config.yaml
num_hidden_layers: 11
hidden_size: 256
n_experts: 40
experts_per_token: 6
d_expert: 96
d_shared_expert: 192
hidden_act: "squared_relu"
moe_layers: [1, 2, 3, 4, 5, 6, 7, 8, 9, 10]
router_score: "softmax"
normalize_top_k: true
routed_scale: 2.45
balance_loss: 0.00362
balance_bias: false
router_noise: 0.1
init_std_router: 0.00971
lr_router: 0.00105
vocab_size: 8192
norm: "rmsnorm"
norm_eps: 1e-06
tie_word_embeddings: false
optimizer: "soap_variant"
learning_rate: 0.00419
beta1: 0.95
beta2: 0.95
batch_tokens: [65536, 131072, 262144]
max_seq_len: 512
train_tokens: 1085000000
max_steps: 7438
dataset: "wikipedia_en"
Below are experts of layer 6 (counted from 0) of a mixture-of-experts language model. Rows are named router (the router's row for the expert) and show model dimensions 0-255. Each number is 500 + 25 x the weight over its row's rms, rounded and kept within 0 to 999. Numbers have three digits each.
Before each expert's rows: "mostly gets" lists some tokens that are sent to it at least half of the time. This comes from a sample of Wikipedia text that the model never trained on.

# expert 23
mostly gets: "| ", " | ", "°N ", "′", "\" |", " | ."
router:542490471519485483495501489525521507563503487562540522527499509468493488448479479513507508454518477534471514504522530507507444484527514532568467518495532507478482483478484453537454489515497529487494498487453475514512511540497473493486503488502522493462517552502495494501499487528498493478551482486505534509497484488517485478450481502506502494523500486501509480471448503537491514509516482499462504517534510527432494489524484439517489454472513493483546490509490540481500474506504467491491478478498480480512559502520482469493490468514454486509516490509475468414465513454511544530514466475495498507526505522513472494508477539488550521503523457495514517492494517508497493453476497462477521499463476499490472549500465490499531517478475507472503504476457515498522511532483506

# expert 29
mostly gets: " ch", "ij", "amp", "amb", " Ch", "av"
router:506479491500570517459454525456534484555497496491487475501502517506528502522508559490458499500532535442495526487492546502502503473474510472508508531464539512489535493491507475500514489477522501501538502512500535497512463511530499479538478504503556526520500467480545468495475486548489482537474507463519495462531479459511486548498503531517529493518528473503473478511483512523476480494463493496515514495467525485509477507511501507508484531543499518538571529443506535529497533520499517502494536482487507484517509480472463512524513504494494520536516519526582451484485515486507504488490517511567473513501506506506460512502517519459507496478502517516469476501532487508485483489482529499500488504513526522519570507499510502512513478553490525469469511457474517518463467457511486

# expert 18
mostly gets: " cl", " qu", " San", " y", " vis", " Cont"
router:528478491517533557547503484487500501573498492500527541480517518466502508487516533496495479463512522529463515511482490479474526493475525500491498477496490506497573532545474500446509468506524533514514543539485486462539483509458480514484495535511483513511486479517513500490509493524476498523477512464486517499523490486522496541525511527525470480485534487498504505492510499495492513535465474505493505470546518504484507486477537502517529504475514501509505521485562458496487492470520468537507532499491481552459483507462488563503505470487484480482499482485499556517496485493500526513516493476480482498511509439520525503478520533471486463556493516505481478515516501450481543492495506538514458485412530472541515489510496510508490507454489520460513485499452532487501479564505532

# expert 21
mostly gets: " k", " j", " Bl", " Kh", "ij", " Kar"
router:543496468529513514535495491491492523491518483508534524495513461466497473517492491466479500496515531511519491502499513517500473474512512530496473524457493546460536537525514468485532525502507463512495537505468477506549491474494476450534521513525527516476457533449543511488479496534524535502537527463525504433468478504509543519530506519506531468496498476494525507451459512489494521519517489536464542475499462502500478504477520460514502462484471489510519486491499478524488459524506531518447509518450513517509488501518474500531516529500489480492483551461510497513444494517426494505522545499501467534522533473495467490504521502467493506502499510489550456466495489485516501504491512554527471518473519470521483491509498513515530471513512526483487521505474495466479458450513551

# expert 24
mostly gets: " / (", " | .", " / ", " | MF", " | W ", " | "
router:490471513509491471488519476539495479480493459547525528501473513486487484451465516497523511434480441513522503518496527512535494560528466508499520516492550404461461515494512487512489498510488476537459466476513520506496511503505503512504507513559500498541474525502504489502493494522524465525563495525501488526513509465486475456474489455515515503447487476475532471471481513510494514484537548492518526483506479509498497454501477470498496496475508522468519459533515566486517542493526467492493494536493495477520505482520512492460508498487525536482537506490489497504499492470515532501560451476502504463493500524513510504479498509451515510496520479508491520472493526454469514535514531532511506496480525469514479523494474506515516489505482467473469523469567496503518513486514538

# expert 0
mostly gets: "′", " ·", " JP", "- Coordinates: ", "°W", " (age "
router:491548474525479479474483523561502528509513538505484539487484518486498523502483502488469530521529487544531499482539498479482460535535503493466499540569506492495468525498503525521533485509511511520489506511546526520491467487539509500455486474505524471479483535520451519514500516498476533476481497534475448471480501529481514466497474470477484524465489484523507475529517491502510473520501509450496488579478505472498512511501462528502461537494498511529512503478553507475459508481509463483468482508528507496505499502548484542475500513501526522517495490497487506467523507509486527498484521530524527455490498515484490517451492479533519476523514479499512515461534528472525563517456580504444539501520496505489499479514471520499499466485447490538501506513518495501479470491537476

# expert 38
mostly gets: " June ", " March ", " February ", " November ", " May ", " April "
router:503550480512527523493528480506483498484483515478505478495476489561501510487500552515505476499507463488527482504526496439496498492485526540495464515533439465487455517511512503519491500481501515491496447505478535499525529495489472493512494506538459481460507489505514514506463527449524550501495530485549494472491483528515509466487497553475519479528492485566473501519511512443525513543510446524492498480499505517474500529491473469502480498489535521510472475463517488490463478517526484502517471526522477512528526490481461434520468483445502557503514496521532497464508492553515503489503520527533496525529540500470523470522505463518525501520493509479456533491502517489512535465504501495498518489524509482472499524500463438470509509486470519503520516522446455484499466472519480

# expert 33
mostly gets: " work", " go", " str", "oot", " fre", " Sch"
router:514488511516511519504520516475500471486521539492524501537523503463545507502527487539483517539520467501521497494493525526493526532472463446481501506484548516454557501508525493551503499523508506513512489513483550483525497474483481433490461499475441487501482488516559490486557512518529515522470494510515479484478527477489454480516530530474497467505485501454487525478506521544481519462513505503526469514508436450489519537463465532500534497500476497528482496502484499552524511485510502494522485527490481513481514502560514499520510524474506536509475492514521476508488496511438465512526482502483509529484521554496484499490486442544534516455488493498526494503482467522494498501487484481489505509545514470480547515557505494491534508543504496472521484492484560492513499478477467

# expert 36
mostly gets: "–", " (", " '", "006", "°N ", "″N "
router:485518511537473436511500535496504477498483523489511514550471516550511515497504459503503517538535517466492523525507501506496470477516471526529483454500524491453503479490489463524478510481523530500487541516528508484462509481486488475442497519504487501484503505524458514484495496505464501523485518500466459500500477464493497506473499524496463492498472511517585504484501512478509487456511480502510465483493507497493492541509548493514492498456511467488481527491467481517505505519494484458478507492517530463534542482491511496521409465486493474496508482528473568453453499477525520476577502496534516494476512530472501500475475523542505503532496498506479529491467516509463474481462445518505493465498504515489496506475502514456487527477479518455499481453498479490520529480456543

# expert 8
mostly gets: " †", "idae", "á", " Ol", "ă", "ü"
router:461498525519507512497531524485512504487485490484489559484531504494489504521513515512488487486503512468497496450469505529481516479526497499518480464499481498529467544550495524468512548494511469523527516470495471509500528491462513483570517502491486543497498491507494505514475503512461517529500514468501473491503470505540492510524489510511525556522537542487503496483516520508477479529460508497531493519511499530399538524456464470515490510550491515524491517499525473511474518526500466488479529496544486546426487495495493497477520456434465491487532496503516475514479506516543488506448468476531527497520514490493509463499492506540484529489505507521551515507504487487506533488483485481503520548507525462545506491446493519540510493517516531443483505541473504461504479518515519

# expert 27
mostly gets: "Ch", " †", " | Ch", " \\", " ch", "==See also=="
router:484533483543496538508484501493521480476492558502495497480543508498462498513494470529485468492509500489526509472497539564499471489525508485520534467514497500487504542501479528483507459442514501509507517457491503519516466505535483504482461494470500482529482467540418466496465484495495501472482499458512566470531502493520481542520503510520541528516498482538559527507503463520498488491448528500528518472488558531500509490498493533492494545524490493465506545461476467476512545525479521471553505486504511543484476539471470463505532480496497510522467489523477490473482532513507499481528484488498518505488476465443540457509518510481493522492533525530501497485524505506519493524484499500476531505491494484520513468491510512476472491476511526557469483497494528528518461535478505

# expert 17
mostly gets: " Port", " Roman", " Royal", "ș", " French", " Mount"
router:502538489506479540520507481488494513508513534474468498500556503490484501520525474482490505492503468440476530484493511556484480505535487539468501501464477534516519576502522562493520511477527496498481484452504440497494525494469519507531499496475475562499489464524519495505468502508553495512503502474510487490467484503522502531540559545476495495493500516528528520527533510462490498510480525500470519564487483498459505528492493518450479511535482501492525519508520461495462527494500523532480499522476494485499509490509471511587522514471484495505541478500557493496488495526485484483481490521478497524484501470498473570498472485561495525529493485527529515481495503494507534507486535527522510527492499454495504479508476483529528466526491468445518521474506505516462495485484501

# expert 15
mostly gets: " to", "ed to", " to ", " can", " to the", ", he"
router:494465506473491521488473521490506503560472530514488514536510522500495518518466559507467511516471504525481459528477480495487517509530489521522497504529505502458463474504526505546575486495490461492531536493502508513477486497534492528496479504505484488531519457475514516498484508501471478534503474552497527516458491457503554454531430468500501491484550533471506516504505516453488473512500492507485541479467541484510473543455492531490501503505487461504491474514497494479520497524482514495464546470516535509518528509512518511491508485552513484501510522479480518550495488453444482473530544524499471461500444487492498459520498505483544467519507548494523514536489487504514540495519482461512477497507532517480481541489494506515475514553508492513484472513470454501497524521476522

# expert 5
mostly gets: " John", " William", "ford", " University of", " James", " David"
router:484530475521495518524526510480526509483502529510514484477485508511506501509457540508487501479520459452510532494424490495505502522476519496549529520470541480542530488511516535539506532513487496487533485500530535568476519496472490519525467531505503519485467492502472497527518506524503528485521477492516509481535500479476525486528470501488558550471515508498489497484526492444458494508499502516494515497487523514492444526502488499477549528481515502527554489525479545494481535501503476516526449533495546476533495489514523451521491500489517546481519476517543487507510492468523490479464468524512449493561446510521477524527524477516482502563504455506481490525530490500486479497479503448485539519495530521507505522476520476493518454515498455497501514480471525537469484514501503

# expert 19
mostly gets: " University", " World", " International", " New York", " Championship", " Washington"
router:458482508524481527555511455496493571535464485500485470533468491505486473493452535533525498477523522492488477524514509468513535491471501523468482531518482519530505519484501529490473475497498463511504515513503531539432512483505553551493488531525491491482510424518485524495493499496502483513473517545532488496505518485521521517515529530526502479466496520505470507480495574479473520512489532490487479497501466513536486455539493465473554542477515479511523486528544498466504508472526505539511511506519481519498513523509518530506505516502482517488533474521499537495484532468491482473525452519484485508527489528478494540509490491535486474525511475476475477479460519530477481506542525512503486515541515530477473480475550479477491469523508439468505526467525525509535483489488516

# expert 31
mostly gets: " was", " is", " are", " had", " were", " also"
router:516532501470480439461473532500474511570510526491449494525509481557486490502500510495478514505461511502471476528525477496502511483486502486503537489582478503495512476482495495481509524467482481533529540508481488462500484519487518515506483491498499509503507509474492501484476509453505534486469497505546513530458494537507515477478514459472508496460507542504492527509495492551526492500498519486507520474535541482495452454486528530529504486522478492507528496498479475539486535506546540473505473465536535489497500517491510515500520519511490475505524527538501490530526482478489479494482520488472488482470453472511477434506540507487506476455482525519529506562496421478512479496538476475501511489531495521470508468482507488501541501493494460451487472534513454449527495515519505

# expert 39
mostly gets: " (born ", " Awards", "–present", " football", " election", " ="
router:469514512549501542521512546505469480450509457520519489517468478501510517487479468502497491482497482459518524528507512466506511505525512508465555524513494430481483507527467515513491504508510514495456462499534504543480476507493535523516513499460473472481466510533489499509455481475467487464528497555487471469495543491479488519516470426461493459500488510499492488516507523468522491476507527444529471497510510485460532500475472493505485493531498472490475509496446522498480484525496515466538468502453483460506486516468482483559464524500523465495496500517513518512507535527506546482500540499509512506529485520499498550476498486468505489459505464443499498493499515486473510480491517524482498480553507493487471552500477490451482565545468508527484508514498478496494508474499483

# expert 34
mostly gets: "ensis", "R ", " JP", "ardo", "',", " William"
router:471495511528494523499553538594498532490470500482508516524527446516495500478510541498489482489485524459475494469469471475501420500469504512473484496518474518527534466526495501518563535496491470497480510474456456550517535489500493513522500504524491523473479484477469532499512496521499554519473482458535491497496491491519503462508480480524520533518517489495491532542454499511498494516498484529511521476493510491498497480484494495521513503452527511515504487512472543489515481490485492518528467522550500534502484474537497518504517518482498509511495482511544480487472519478525480520477474485539452507513490498483485472573528514518531522528517502522518487455472523422503519455509511484527511468524511481521487484490471471471484461524567502494521522506521525474492509516512520

# expert 6
mostly gets: " im", " pl", " Em", " em", " int", " dem"
router:539488476507503497503424559499515519502524482494488500523523519493482541514502470508490497524492508466508515490475492533486532475526523453488519475491551533453482514491481503474490524452541521491501515528487502457488495502489453468502490493498479520525503460516467517513491500514465510563467501491518516497526544508541449538522510502506445491529502483511487482523528460495501455483515502506548525536487501512523476529464507535526509527524499524522527542503515467524458517490519521508522487507505536511522469470476509531511533499547506474479476527470465502536482489485548494544490490484492503501505476481462537500476513507504489499494477498522504511495562483533511457473452483459458475525457469525506577502507556511502513490476502495524482461498518451512492507507504492

# expert 35
mostly gets: " won the", " won", " | –", " Championships", " place | ", " | Team"
router:478486514501502526495488460515505507483474464514513511509474487488485495486511499521542467491443540535498497507503539496528466494527509503479503517521503528451519487488501495495514496526477496555476451543525484496490513562527532517542510520517527507493488544488531487503474483535516449460544499529474473481503493527507545484454545484471491516537470507479510490509508478538438492487524513497513512544491501494469520496564469434526528530476497479448462485514549542493506442497461484483486540498479484461431549503497506525519525530528501457505491476511479475486502507504464538480502500502527514492504501503466529550506485506494484520489473500525510486533514539528479512518501500528504535514524527499510469557490493492512500510486489541462505523529474491492490497533504499

# expert 26
mostly gets: " William", " David", " James", " Robert", " Mc", "ford"
router:509512497550510493490528515495512523496516485511509499490527485507490477477464507486469497494497463501502534469502523516508501522480514503532494516483523458515483471528530520548485488515502494476526467509455504544459492497452482496494484517522497472504501552448511504497567524503528509516508503507511510430543486500494496427483489501519589512500524474466508519458493487475486490495517545510501496529478490507499439495557522478511527470466483490543513544527475529517473480523490457484540475513499486490517515503503523439502525499504481528472503494489498486496516501445492500497490503478501447488548500523484479463530547481533480516517534461497473513459560455493481519508502487458516507501510498505466495486520498490500507451505513483506486491487474569534485532476469499

# expert 20
mostly gets: ", which", ", but", " was", " also", ", he", ", the"
router:503514552477508467506493498516493476509460515513488489520542452553521500511465537523469512496484488515534472513508432473529526505464501511544490501531472503462494470489508446500541552484480466485472456465474491518473517550470546520512483520503441488507504487474491538492478506487513536492482497480523515513477498498491482488484477503462481519481492525488501516509493503503513486540458520512463504472513490468534480499485545491514493512535487480485515492499470523525511499501485548464520498469564533516524472516499537476484508496468501481529528561514471489520509491459465496516463494519518490495471500516520469464520555499475481507515477532466509522499478507539519497499552457473490518469454528513481516470443519502488489535522473502510531466520509449533507497513459505